From a checkpoint of a small mixture-of-experts model trained on Wikipedia.
Size: width 640, vocabulary 16925.
Experts: 16 experts in each of 11 layers, 224 ReGLU neurons an expert.
Training: 554M tokens, 8454 steps.
Below are experts of layer 5 (counted from 0) of a mixture-of-experts language model. Rows are named router (the router's row for the expert), gate (a neuron's input weights, with its number), up (a neuron's input weights, with its number) and show model dimensions 0-127. Each number is 50 + 10 x the weight over its row's rms, rounded and kept within 0 to 99.
After each expert's rows: "gets" lists some tokens that make up at least twice as much of what it gets as of all text. This comes from a sample of Wikipedia text that the model never trained on. Tokens count by the router's weight.

# expert 14
router:48 68 55 49 42 55 54 62 45 64 49 46 56 53 70 44 50 44 49 31 37 56 62 66 39 44 51 35 58 61 47 47 47 42 31 54 53 64 53 51 51 50 60 54 68 61 30 61 41 42 52 45 59 51 60 43 53 52 51 62 55 60 63 58 61 55 38 52 54 49 43 39 52 51 56 54 28 52 58 60 42 44 42 58 58 50 36 65 56 32 54 31 57 64 40 34 45 60 43 51 36 48 43 48 58 71 33 41 55 52 66 52 41 39 55 59 55 38 45 40 51 59 51 50 52 58 43 47
gate0:64 33 40 50 48 53 60 29 43 43 46 53 58 32 68 46 45 58 43 28 59 49 33 63 37 56 55 61 40 50 57 63 42 64 39 59 56 56 56 50 47 52 60 50 55 38 59 52 51 55 63 27 54 62 44 41 54 66 32 42 52 33 49 28 46 61 44 46 68 54 48 65 54 49 55 68 52 50 57 41 51 33 35 53 55 36 44 61 55 58 76 45 48 51 41 56 46 43 54 50 48 65 31 58 48 49 52 39 57 68 40 48 58 43 64 63 50 42 53 42 33 55 28 44 55 62 52 53
up0:49 35 39 45 38 48 64 48 48 52 49 39 54 48 52 50 51 54 25 32 55 56 42 63 45 60 49 43 61 41 43 46 63 52 51 38 55 32 68 43 47 57 63 59 29 43 26 66 44 66 45 50 41 46 57 37 52 57 45 44 35 50 58 54 58 37 47 51 54 53 45 38 52 46 48 49 42 40 46 48 51 39 37 53 53 51 63 52 58 60 58 43 46 45 61 53 39 52 59 48 53 59 59 57 49 50 63 22 36 57 45 51 66 57 43 62 50 53 34 38 46 51 37 45 50 41 42 63
gate1:51 54 57 54 42 66 42 60 51 55 59 60 49 72 56 47 41 56 62 49 57 69 29 52 49 55 59 46 44 50 64 49 49 50 60 62 42 60 67 45 41 60 52 43 60 53 60 45 51 45 48 61 28 38 42 45 73 41 55 60 56 66 43 65 52 52 30 57 47 51 63 35 64 60 54 59 44 49 47 40 40 49 42 62 55 61 56 52 38 55 40 41 63 60 35 53 44 47 53 52 58 50 58 47 63 46 65 60 57 69 45 49 35 25 39 61 30 51 42 70 46 48 57 47 58 70 42 39
up1:41 69 53 44 47 52 52 55 55 42 60 45 47 61 56 47 60 54 42 62 44 57 54 61 53 47 31 53 67 57 42 52 65 43 65 44 40 39 37 47 50 58 51 44 55 49 59 45 51 37 53 48 49 38 43 54 35 34 67 51 59 49 37 49 47 67 49 52 53 40 59 57 52 48 59 49 63 61 44 61 51 40 45 69 57 57 46 61 34 50 47 43 35 45 57 39 62 46 62 61 55 39 61 47 51 55 69 56 50 50 48 57 50 49 51 58 45 39 53 51 47 40 39 57 51 43 51 55
gets: " |\n", " \"", "–", " b", " h", " re"

# expert 15
router:40 52 50 54 51 34 43 54 53 52 57 44 32 47 54 58 46 57 30 53 50 47 54 51 73 33 47 52 60 62 50 72 59 43 55 55 51 42 49 50 62 63 39 24 45 47 47 62 47 44 59 59 50 23 54 52 47 42 63 43 57 52 42 63 44 48 56 47 52 55 46 52 44 36 33 60 60 49 48 49 34 53 46 29 44 56 47 44 60 55 37 66 38 61 68 54 53 52 43 39 55 53 45 63 53 54 57 49 37 56 60 60 62 58 35 47 41 55 65 55 49 28 46 48 32 43 43 60
gate1:47 51 51 38 46 49 52 36 45 62 40 60 58 56 52 37 30 54 44 44 62 40 48 51 36 55 43 58 40 45 47 62 46 54 42 57 38 55 58 36 46 60 13 54 61 63 46 46 56 51 48 52 47 57 56 52 56 33 67 54 45 49 46 33 69 64 59 61 39 50 50 55 52 45 58 44 56 43 60 53 45 40 60 44 52 48 47 45 56 49 54 51 41 46 60 44 47 36 62 34 52 66 57 31 55 38 48 60 34 50 43 65 50 42 39 39 64 47 50 47 24 47 47 53 49 48 40 39
up1:35 49 44 60 48 63 65 56 36 29 48 57 58 75 59 70 44 42 46 56 54 41 48 65 39 45 45 55 43 38 36 31 53 53 44 42 54 64 42 40 53 48 54 47 54 49 46 42 52 42 50 59 55 59 46 45 60 37 63 58 53 54 53 43 55 53 60 55 48 65 43 44 51 45 52 44 44 46 47 45 61 55 48 57 55 56 59 59 33 41 51 49 51 53 60 58 60 53 52 57 52 48 55 63 59 56 41 51 52 33 65 34 53 54 57 56 32 59 54 55 69 41 38 33 47 76 50 49
gate2:64 30 44 50 50 49 66 43 54 58 60 63 37 40 47 48 59 27 47 45 41 54 42 45 53 47 51 67 54 48 60 73 50 46 29 44 36 52 52 46 53 54 47 31 51 52 71 45 41 52 54 54 31 65 53 42 46 54 40 70 50 54 57 44 48 49 55 46 46 55 51 59 62 52 60 45 50 51 42 51 53 55 41 53 63 74 51 51 38 54 60 45 32 55 40 63 35 53 46 70 39 42 39 48 35 55 38 44 44 67 45 46 24 35 43 55 46 44 57 48 25 44 54 45 48 41 42 52
up2:48 47 44 57 21 36 49 45 40 64 57 39 50 49 57 54 45 57 72 48 47 46 51 51 54 28 48 61 65 46 52 49 44 30 46 55 53 53 53 51 46 48 48 43 56 49 74 57 54 48 37 53 37 42 41 50 70 32 40 72 35 63 52 45 41 49 48 65 47 61 57 22 42 52 48 75 44 58 27 59 58 42 47 53 45 45 52 61 53 54 71 57 50 56 39 60 42 54 62 59 53 51 41 48 48 32 40 58 28 44 43 45 40 39 42 41 36 63 73 59 41 49 57 42 49 54 40 36
gets: " in", " of", " to", " the", " on", " for"

# expert 1
router:56 52 29 39 55 57 53 55 58 40 39 52 42 46 34 31 41 59 33 50 47 41 53 49 61 37 59 41 54 57 47 47 49 52 55 61 39 51 54 43 82 52 47 53 42 34 42 39 69 64 48 35 38 37 43 55 32 62 40 42 54 52 62 64 48 51 42 47 38 50 59 46 58 42 31 35 54 56 66 51 58 57 41 54 56 48 55 51 26 63 55 73 53 49 43 64 49 48 57 37 63 69 31 27 55 47 39 55 48 50 52 63 61 23 62 46 41 51 53 68 48 31 46 68 54 55 43 47
gate0:45 60 49 47 50 54 71 48 41 52 64 46 53 44 60 51 63 41 69 47 32 42 50 48 40 41 45 52 63 67 42 42 55 61 48 53 44 52 38 66 34 40 59 70 51 45 58 51 51 39 58 51 56 39 44 59 54 59 50 70 68 69 40 45 54 53 52 65 61 65 41 59 46 49 40 39 24 38 53 47 57 53 61 59 29 51 61 40 52 49 34 43 46 23 57 26 68 56 39 56 47 40 41 53 52 45 52 35 59 51 43 32 63 42 64 35 36 54 53 45 51 47 67 49 50 53 43 54
up0:65 46 71 57 43 53 48 52 55 62 53 55 50 59 32 50 43 56 29 60 47 58 53 60 51 52 58 47 34 52 43 60 37 41 56 40 62 56 33 33 67 53 63 39 39 44 43 32 50 39 72 43 53 40 56 50 52 67 60 49 47 44 34 47 44 59 61 56 41 46 49 56 61 50 49 47 39 54 46 54 48 57 47 31 40 50 51 60 48 47 43 53 36 44 56 34 41 65 55 44 56 29 65 50 42 48 58 39 69 59 48 55 50 80 53 55 60 46 57 41 45 57 34 40 39 44 62 52
gate1:52 52 52 34 65 43 39 54 40 57 60 44 47 33 52 50 49 62 30 47 53 66 52 39 62 69 41 55 47 44 55 41 51 47 24 40 36 39 56 39 61 41 56 62 42 34 49 51 61 51 47 39 50 47 56 38 52 49 32 60 48 55 40 41 67 68 33 48 51 63 47 43 58 41 42 51 53 57 51 62 65 50 62 56 37 43 48 53 46 61 58 53 53 59 40 45 61 62 65 37 47 49 41 36 37 44 39 45 33 53 29 53 57 42 53 41 52 53 58 59 47 35 60 53 52 40 78 55
up1:73 41 49 58 56 56 53 51 37 38 53 37 44 46 45 39 59 45 44 34 53 33 44 62 48 49 48 33 48 38 41 43 52 56 41 70 54 48 56 59 49 46 48 43 44 51 37 61 58 62 42 39 55 43 63 42 56 41 57 55 48 37 51 61 51 77 63 57 67 57 42 46 63 55 65 45 80 48 64 55 55 54 48 58 58 37 48 45 52 67 51 43 32 37 45 65 51 42 53 53 69 46 59 57 45 64 37 58 42 41 45 47 52 60 58 52 59 61 53 48 51 33 64 31 52 48 58 50
gets: " and", " |", ":", ";", " the", "-"

# expert 8
router:74 62 22 46 32 45 26 34 52 41 53 48 64 45 32 60 59 47 49 62 45 38 42 50 47 69 50 43 30 41 69 45 24 65 52 41 56 43 43 54 63 52 41 66 65 54 45 27 48 60 41 43 45 57 38 49 49 46 45 40 41 59 30 38 39 23 46 44 52 55 52 63 55 61 52 44 43 39 49 61 52 64 54 64 68 50 54 48 32 43 38 43 57 62 46 57 52 61 52 58 42 41 60 50 40 49 40 47 43 34 43 42 46 54 38 47 35 71 34 51 56 66 57 56 50 38 59 48
gate1:44 50 38 59 50 55 54 47 54 72 55 51 67 57 67 30 41 53 58 40 41 51 55 58 56 57 55 43 46 61 75 70 51 47 52 61 49 72 64 50 52 32 57 42 60 51 52 65 57 55 69 33 46 61 39 43 55 53 56 49 55 58 36 62 52 69 48 46 49 40 51 40 50 70 43 35 15 45 23 53 52 65 48 53 53 68 57 40 54 45 63 51 48 41 52 47 55 56 60 37 37 65 49 40 58 52 54 53 40 68 49 37 52 60 55 60 61 53 38 46 65 50 51 35 51 58 50 61
up1:74 37 29 49 48 66 45 51 42 39 43 54 45 45 38 67 43 61 41 26 58 45 56 49 34 49 47 53 54 51 52 49 53 55 52 54 56 36 61 38 43 51 54 46 56 73 45 50 68 49 38 53 35 48 57 39 51 50 53 63 49 38 48 60 52 67 52 63 28 51 52 54 50 46 49 44 62 42 48 59 44 61 61 43 47 62 43 60 58 52 34 33 48 38 55 51 38 54 54 21 50 58 51 61 49 45 55 61 45 51 53 50 50 55 55 43 56 48 57 64 53 33 43 59 50 61 46 62
gate2:49 44 45 46 55 59 58 46 33 50 50 46 50 54 41 43 53 36 59 47 55 47 44 55 44 45 35 66 55 67 40 50 60 50 37 77 69 43 43 49 56 67 34 65 51 55 74 36 47 55 52 52 61 39 32 50 63 37 36 52 32 47 36 55 53 41 51 63 72 56 56 49 54 50 46 51 51 53 58 61 70 61 42 61 61 52 45 48 40 70 37 54 40 39 48 55 60 42 58 41 52 56 52 52 27 38 41 57 51 52 58 44 45 63 64 35 49 41 41 52 48 62 62 50 50 50 61 65
up2:51 56 58 53 63 62 56 39 41 65 49 52 46 52 50 42 59 36 45 42 57 53 57 38 53 34 44 50 63 33 61 43 61 45 56 48 42 41 74 40 29 61 40 33 37 62 43 64 55 46 33 51 57 35 60 48 49 55 51 61 35 47 52 38 41 56 39 21 60 27 66 55 49 57 30 62 42 41 51 44 43 70 53 55 36 60 55 43 53 46 46 54 43 63 42 55 32 46 46 43 63 45 64 44 84 50 39 31 51 63 55 52 46 53 53 39 59 52 46 58 49 54 52 35 56 65 47 26
gets: "0", "6", "5", "4", "1", "2"

# expert 7
router:25 44 48 68 64 45 53 54 41 46 44 49 41 55 47 46 56 53 46 57 50 61 59 55 43 42 57 48 29 62 48 50 64 45 57 50 40 40 51 35 57 45 58 66 43 58 37 56 53 55 49 41 44 36 44 57 67 46 46 34 38 41 46 47 53 56 43 52 44 43 71 64 53 40 53 63 58 60 46 50 46 33 56 52 36 59 66 62 44 57 62 35 47 56 72 46 61 37 42 58 56 56 50 54 51 44 68 78 54 33 31 58 56 45 44 50 43 42 55 68 59 40 30 59 43 52 74 57
gate0:59 64 48 58 55 57 60 33 45 50 46 55 68 56 63 63 38 58 49 58 51 37 57 40 53 37 68 62 38 55 39 43 42 48 59 57 58 45 48 50 54 39 49 68 58 57 50 62 52 43 61 59 46 61 53 50 42 61 46 29 60 74 28 47 46 81 55 47 38 49 45 43 62 46 51 60 64 53 24 47 57 53 52 42 26 41 62 50 55 41 40 73 52 45 46 51 58 55 60 54 50 37 48 56 66 34 68 54 52 64 33 40 45 55 50 20 46 56 61 47 82 44 53 44 62 44 51 48
up0:49 41 55 51 52 45 29 51 44 38 35 54 67 32 59 59 37 38 46 51 38 51 57 51 50 72 59 60 48 45 72 47 52 63 56 61 54 43 52 47 45 50 55 30 47 42 68 51 50 47 51 61 39 57 42 53 52 48 38 44 53 72 48 54 46 51 35 61 64 54 44 41 46 40 60 35 52 42 52 50 53 50 48 44 62 57 51 55 43 50 44 47 39 48 47 50 55 46 55 53 47 41 40 44 52 32 25 54 63 73 40 44 46 33 37 57 40 68 43 56 38 67 57 53 51 33 18 58
gate1:73 52 64 47 50 51 46 54 33 46 63 57 54 53 42 52 46 59 64 47 54 56 56 53 54 49 62 64 55 58 66 64 67 49 30 43 44 56 31 39 40 38 56 56 40 52 48 43 57 68 44 56 34 54 59 61 23 47 59 25 34 39 62 42 47 33 48 48 60 60 39 47 45 59 59 34 62 58 56 51 48 48 44 47 60 44 51 54 49 71 58 46 45 61 50 73 55 54 58 47 54 50 48 53 34 71 70 47 54 62 56 52 44 65 42 39 62 45 69 47 53 45 50 43 29 58 59 47
up1:58 52 40 56 44 45 46 60 36 41 41 42 60 67 33 58 35 43 66 45 39 49 35 40 29 39 55 49 46 46 55 55 46 47 60 52 38 48 49 57 57 64 52 38 48 53 61 73 41 56 36 52 42 34 54 50 64 68 52 54 41 45 57 56 40 52 49 70 34 56 56 52 28 42 43 50 65 39 45 62 60 38 56 55 39 40 46 60 55 62 49 67 43 45 59 43 57 46 56 40 35 48 47 46 56 57 45 54 47 60 44 60 48 34 51 43 39 28 39 52 61 49 43 45 42 49 44 55
gets: ",", " ", " was", " is", "),", " and"

# expert 11
router:54 49 51 47 44 41 39 51 42 49 66 39 54 44 49 45 52 49 41 46 49 51 47 48 34 45 60 36 43 48 41 42 37 49 35 74 51 48 39 52 61 31 57 50 36 45 41 45 59 44 47 54 43 58 49 33 59 27 50 54 49 41 46 39 46 44 56 56 57 51 42 35 46 57 58 49 34 40 44 54 37 73 44 49 52 55 50 59 58 45 53 20 54 56 49 35 45 59 48 50 41 38 48 38 57 41 46 42 52 56 54 49 41 50 57 69 62 48 41 43 52 47 54 51 48 59 47 49
gate0:29 45 59 38 35 53 39 57 48 46 46 63 38 38 62 60 42 52 49 65 35 33 48 48 56 56 47 43 33 33 60 53 39 29 51 36 38 58 65 46 43 48 49 45 36 38 57 58 59 52 42 59 47 46 48 55 46 51 55 50 29 36 54 53 31 39 56 58 53 31 44 40 53 66 54 50 68 37 36 54 49 50 46 51 42 46 47 64 54 43 38 54 45 55 39 75 61 62 34 39 53 55 69 32 43 54 45 50 59 57 52 55 54 65 57 40 65 54 31 52 45 51 60 63 36 45 41 38
up0:47 49 53 57 55 46 43 45 53 44 40 39 51 55 47 52 60 43 54 58 64 46 31 42 59 50 40 37 47 41 37 53 65 38 69 49 42 44 47 54 55 56 45 41 65 32 57 53 52 43 67 34 65 52 47 50 55 53 55 40 52 61 47 43 38 60 44 46 48 37 28 53 70 55 55 75 67 37 53 60 41 44 48 61 54 46 67 58 63 54 38 49 58 38 60 40 47 64 66 41 46 51 26 60 51 33 49 37 48 46 47 42 41 49 52 48 40 55 42 50 38 50 57 47 43 44 27 61
gate1:52 46 38 59 43 38 35 55 33 51 50 57 57 50 60 59 47 58 54 63 59 41 50 53 27 63 52 60 56 62 49 51 44 34 43 46 52 62 55 43 63 58 44 38 46 47 30 58 46 55 60 33 55 43 67 61 52 68 56 29 57 31 50 60 46 53 37 46 55 40 54 52 42 56 55 26 52 57 42 46 45 49 31 61 65 59 43 50 41 61 53 51 58 28 44 52 32 58 50 43 42 57 40 41 51 41 45 70 53 46 49 37 50 54 54 81 49 53 46 32 42 55 35 40 31 51 46 45
up1:42 47 52 56 46 34 60 51 51 53 57 50 42 47 46 48 58 62 44 55 64 60 44 35 47 57 49 33 49 65 40 27 35 48 57 69 53 45 38 65 49 52 27 45 29 54 48 57 36 42 63 53 50 53 30 52 45 48 52 60 64 62 46 60 44 53 65 67 46 49 67 66 67 71 59 59 52 54 49 60 57 44 46 36 40 56 49 24 41 63 63 43 57 57 28 46 51 28 44 50 42 60 56 52 44 41 72 44 42 51 30 27 53 64 49 70 69 48 48 73 43 59 45 61 48 50 38 56
gets: "\n", " |", "|", ")\n", " |\n", ".\n"

# expert 4
router:43 58 57 40 55 40 46 51 48 58 45 65 33 46 43 62 52 62 64 45 42 69 39 42 49 41 41 60 47 63 48 60 65 57 31 58 49 51 54 31 49 73 39 49 53 50 77 74 56 57 42 60 46 39 65 75 59 59 52 51 45 51 50 41 37 45 57 38 66 62 49 53 54 24 42 58 77 51 46 55 67 36 61 49 37 61 62 48 60 62 52 46 47 43 57 47 56 61 60 56 43 68 39 75 48 51 64 34 57 65 38 41 54 38 53 68 42 69 66 55 42 62 49 53 44 46 65 62
gate1:59 44 59 68 40 53 54 58 75 46 49 57 57 63 66 53 51 52 62 63 59 39 50 37 58 39 54 45 49 50 58 74 43 49 57 32 57 56 53 55 35 59 53 38 44 46 54 62 58 58 61 39 57 43 61 66 51 67 58 77 38 43 53 70 65 53 55 45 56 53 52 53 38 34 51 47 41 46 51 52 72 54 59 48 38 41 61 57 46 67 68 45 55 41 76 45 56 66 46 72 61 55 36 41 43 73 59 56 43 49 62 57 59 40 45 41 57 51 53 36 39 62 50 61 50 37 63 65
up1:41 61 48 53 31 68 49 51 56 64 43 56 42 40 50 67 47 44 41 49 63 48 49 42 58 49 47 45 67 45 59 52 34 51 44 57 30 61 49 55 56 48 69 44 46 49 61 46 61 60 49 46 52 33 50 44 45 31 45 70 56 24 53 61 37 58 35 56 52 41 52 55 61 72 43 50 44 43 51 40 63 41 48 55 58 43 63 47 71 52 68 47 52 60 51 41 45 54 49 65 55 36 55 49 49 61 29 56 32 82 54 31 47 56 41 49 48 61 52 52 53 49 58 53 55 51 43 47
gate2:54 64 43 43 57 45 60 39 42 32 50 37 54 45 42 55 35 63 34 54 43 32 44 35 41 53 41 46 50 45 61 38 52 44 67 40 62 56 45 49 41 64 57 32 46 51 52 51 38 47 43 65 60 57 53 60 43 65 58 52 57 46 44 58 66 45 50 44 72 57 65 55 52 33 41 50 51 45 54 41 49 62 49 45 47 45 40 69 43 67 53 53 41 54 54 48 60 56 34 64 55 48 52 52 48 53 55 42 52 50 52 43 60 43 51 45 45 57 55 46 45 27 65 45 48 49 38 66
up2:34 54 42 52 49 47 33 44 39 39 43 68 53 38 50 48 63 55 38 54 43 55 41 44 53 61 45 56 45 51 48 67 53 61 58 42 44 58 50 46 44 54 34 41 34 53 62 55 53 61 29 55 46 58 59 50 45 54 59 51 42 70 54 49 53 52 38 38 40 46 39 48 50 49 48 28 60 53 38 48 70 50 47 39 73 51 50 64 49 49 41 58 35 60 63 55 45 58 41 46 46 57 44 73 65 32 57 43 42 48 64 42 46 62 45 42 53 53 51 54 46 28 50 73 53 55 58 65
gets: " was", " be", " not", " had", " is", " were"

# expert 2
router:48 35 47 52 55 67 60 39 61 48 55 42 50 50 61 32 62 37 39 59 39 61 52 53 51 48 65 44 58 56 61 61 56 39 52 52 49 45 58 54 60 39 52 35 57 44 50 32 55 42 32 44 62 41 27 56 36 69 57 57 57 63 30 34 49 49 51 44 50 41 53 53 49 53 41 57 54 56 66 59 50 46 61 68 61 59 60 26 47 48 45 34 44 60 41 56 46 45 45 49 68 57 46 31 64 54 45 67 43 40 47 63 58 51 54 50 53 38 38 64 59 35 42 53 40 54 53 56
gate0:36 45 45 34 52 56 46 54 52 58 66 49 56 39 44 45 64 61 39 51 47 35 60 41 61 42 37 46 52 54 70 56 36 49 40 52 68 47 49 65 54 57 49 67 50 47 63 43 36 55 54 41 45 54 57 62 51 53 39 38 40 20 55 60 40 48 39 57 47 40 45 72 32 51 48 57 33 51 30 56 69 48 58 58 63 35 27 55 64 51 39 33 31 59 67 59 43 44 53 50 73 65 63 35 54 65 33 51 64 50 47 50 46 51 57 43 47 61 27 42 40 42 59 58 60 34 43 54
up0:47 48 30 41 53 40 58 39 56 49 53 58 60 58 50 55 61 78 43 58 36 49 61 49 35 51 50 43 59 43 45 53 51 60 36 44 43 58 51 65 47 40 38 57 46 56 30 45 54 46 59 40 60 43 70 61 67 51 52 46 46 62 53 61 55 68 56 46 59 48 63 58 58 37 17 54 62 74 50 60 46 26 50 40 52 59 39 64 33 45 62 46 36 47 53 56 56 49 61 56 69 42 57 46 45 57 54 52 39 32 37 47 50 55 40 53 46 45 67 39 41 49 62 31 49 33 64 75
gate1:53 48 55 52 55 67 55 37 46 41 58 52 60 45 53 50 53 51 40 51 46 45 47 48 49 74 71 62 70 51 54 52 35 47 47 48 40 43 44 55 64 57 47 43 48 57 50 53 77 53 45 43 57 49 57 50 56 50 43 51 55 45 43 57 34 51 38 51 36 60 39 52 55 42 36 49 50 42 52 42 60 62 51 40 51 45 40 67 45 45 53 66 76 53 60 51 49 58 42 56 50 52 37 56 59 59 35 70 65 53 51 38 42 56 70 47 45 53 48 45 36 65 34 44 60 47 50 32
up1:27 56 52 41 50 51 55 55 75 70 32 58 47 45 38 24 40 52 50 42 62 68 63 48 39 41 43 35 44 52 47 56 53 43 34 42 51 38 49 60 63 42 41 45 55 43 54 37 53 42 51 52 37 51 52 49 36 52 49 28 42 51 47 53 49 71 33 44 53 55 70 36 44 63 62 42 54 37 58 49 40 50 48 57 62 51 39 53 38 40 46 42 57 64 53 59 66 49 52 55 59 62 47 59 49 38 64 34 51 38 50 42 44 42 59 41 53 57 47 64 34 62 53 54 39 49 33 34
gets: "-", " |", " the", " ", "|", "=="

# expert 0
router:43 52 50 39 47 55 51 56 57 40 29 40 61 54 51 54 30 42 56 61 69 46 53 53 47 28 51 66 59 53 58 33 55 51 62 37 53 53 53 54 53 44 50 53 38 58 34 65 57 52 60 41 26 37 57 44 42 54 53 47 45 40 61 54 71 52 41 49 49 45 45 42 56 73 40 28 53 62 46 42 70 61 51 48 48 43 57 34 47 66 49 54 58 45 55 67 44 58 46 34 35 60 62 31 35 52 32 34 59 39 51 59 53 54 48 46 43 48 41 43 75 40 58 50 64 37 47 45
gate0:35 54 60 39 38 57 56 56 46 60 39 53 50 48 61 41 40 57 42 53 55 58 49 44 39 64 50 43 36 43 58 42 51 38 59 58 44 37 43 56 33 51 49 40 64 59 21 49 64 34 50 42 47 50 25 42 37 39 49 66 43 46 49 71 50 51 44 36 59 49 27 48 61 36 53 54 48 66 48 39 44 43 42 42 58 64 81 41 54 58 47 60 36 45 48 45 46 50 47 50 55 54 38 62 56 70 47 29 47 64 40 45 66 42 42 44 50 49 59 55 34 49 57 39 35 39 59 53
up0:40 61 38 50 57 47 47 44 40 59 62 37 48 47 59 38 64 62 59 56 58 49 49 67 44 62 45 29 43 53 44 39 57 61 46 47 49 61 51 47 43 46 64 46 43 59 39 64 54 49 63 33 43 46 43 45 62 52 47 49 62 41 48 56 35 58 44 35 42 73 50 55 43 44 44 46 50 45 46 52 58 55 51 46 64 38 33 63 47 41 51 75 40 61 75 33 50 55 39 33 57 36 53 47 55 29 57 64 54 48 58 55 47 30 42 35 54 47 33 49 38 44 53 28 44 47 53 41
gate1:54 47 59 39 47 42 61 38 53 55 54 37 40 62 52 49 64 48 50 39 46 49 34 68 53 57 32 38 74 35 68 58 63 41 54 37 40 67 65 38 43 45 58 49 60 57 66 63 48 54 54 55 54 75 49 47 39 35 45 52 58 64 60 44 59 44 51 37 40 59 43 42 50 56 44 51 42 34 51 28 45 60 61 40 54 44 56 57 50 45 40 53 49 33 66 57 53 51 58 44 57 61 56 40 53 55 61 58 50 42 38 41 46 38 54 47 53 68 44 42 44 52 59 67 63 39 55 64
up1:40 51 57 51 53 42 37 60 38 68 55 56 39 52 52 62 48 41 60 55 64 44 45 48 49 48 55 72 57 45 45 61 55 38 37 54 46 65 50 44 48 54 56 50 38 29 60 31 28 58 39 56 45 65 43 53 59 41 43 65 36 36 64 54 55 55 49 55 48 49 46 49 57 39 54 50 45 46 44 37 53 49 60 50 47 39 52 46 46 43 38 31 44 40 31 66 52 65 43 55 64 55 60 37 51 61 46 58 49 52 45 28 49 56 54 42 54 48 37 47 35 51 59 48 42 60 60 58
gets: ".", ".\n\n", ":", " The", "==\n", ")."

# expert 3
router:23 50 44 64 67 43 46 40 37 54 51 67 43 45 44 42 45 47 60 56 43 50 51 56 34 54 51 40 42 54 55 41 56 48 48 40 55 52 28 37 42 60 57 61 48 51 54 49 47 44 53 21 53 60 47 50 52 37 62 39 51 34 43 42 53 44 38 55 36 42 43 63 51 46 71 30 64 56 49 49 37 59 58 49 42 50 41 63 48 35 46 65 45 38 53 42 44 42 50 45 65 42 63 48 55 49 35 59 41 61 51 35 48 76 62 46 61 50 40 50 53 64 39 54 44 47 60 47
gate0:72 48 48 48 49 60 55 51 36 45 26 53 56 57 38 53 45 60 69 61 39 40 54 47 47 44 66 44 40 30 55 59 49 42 57 54 54 43 43 40 57 42 56 46 69 50 53 51 49 42 35 51 47 59 68 44 57 31 67 62 66 61 41 55 48 48 50 60 43 50 51 35 51 51 47 33 40 43 37 55 43 54 52 64 34 60 53 38 48 53 68 56 58 29 54 52 58 50 60 55 48 55 58 57 36 53 32 43 59 38 59 45 45 57 47 42 47 41 42 50 54 45 50 32 51 66 68 48
up0:39 47 44 47 39 41 53 59 56 61 48 47 51 56 51 51 52 51 58 63 50 51 59 46 38 73 51 48 56 51 43 61 41 49 44 41 60 45 56 60 45 72 54 54 59 48 57 66 47 56 36 62 51 34 56 62 45 44 46 47 40 44 69 65 59 37 25 40 34 58 55 42 41 51 72 43 49 38 56 69 52 68 51 40 43 49 70 52 50 54 56 52 53 53 40 51 60 48 54 58 43 52 46 51 29 42 56 38 57 55 41 42 49 38 45 42 43 39 43 49 57 33 46 60 53 57 39 35
gate1:47 48 49 39 60 53 38 50 50 39 56 55 52 54 48 67 59 58 57 70 48 29 42 41 40 36 60 66 57 43 50 51 54 54 30 48 58 61 45 36 46 42 49 55 59 27 51 68 43 49 56 43 51 56 60 61 67 62 62 52 67 45 60 33 43 40 42 44 48 36 62 44 34 36 81 35 62 61 77 44 41 44 45 40 52 47 34 39 59 60 54 36 53 36 61 51 63 49 40 48 37 60 48 61 40 55 38 59 48 45 49 48 45 72 63 54 51 46 29 64 57 60 57 53 53 57 52 47
up1:64 42 48 38 43 45 48 43 72 45 64 51 56 65 50 41 42 56 58 57 44 51 54 38 58 36 49 42 55 37 48 48 61 63 51 62 65 39 44 38 38 56 66 67 59 38 46 49 32 49 48 27 45 55 53 49 90 52 57 55 61 48 53 38 54 57 32 46 60 33 43 52 37 43 39 56 49 60 50 30 58 36 63 56 42 62 58 62 50 45 48 51 41 41 42 49 56 48 45 22 39 63 40 52 36 47 64 44 40 52 59 53 48 43 33 46 63 61 59 42 55 42 52 52 58 35 40 42
gets: " (", ")", "\"", " =\n\n", "}", "E"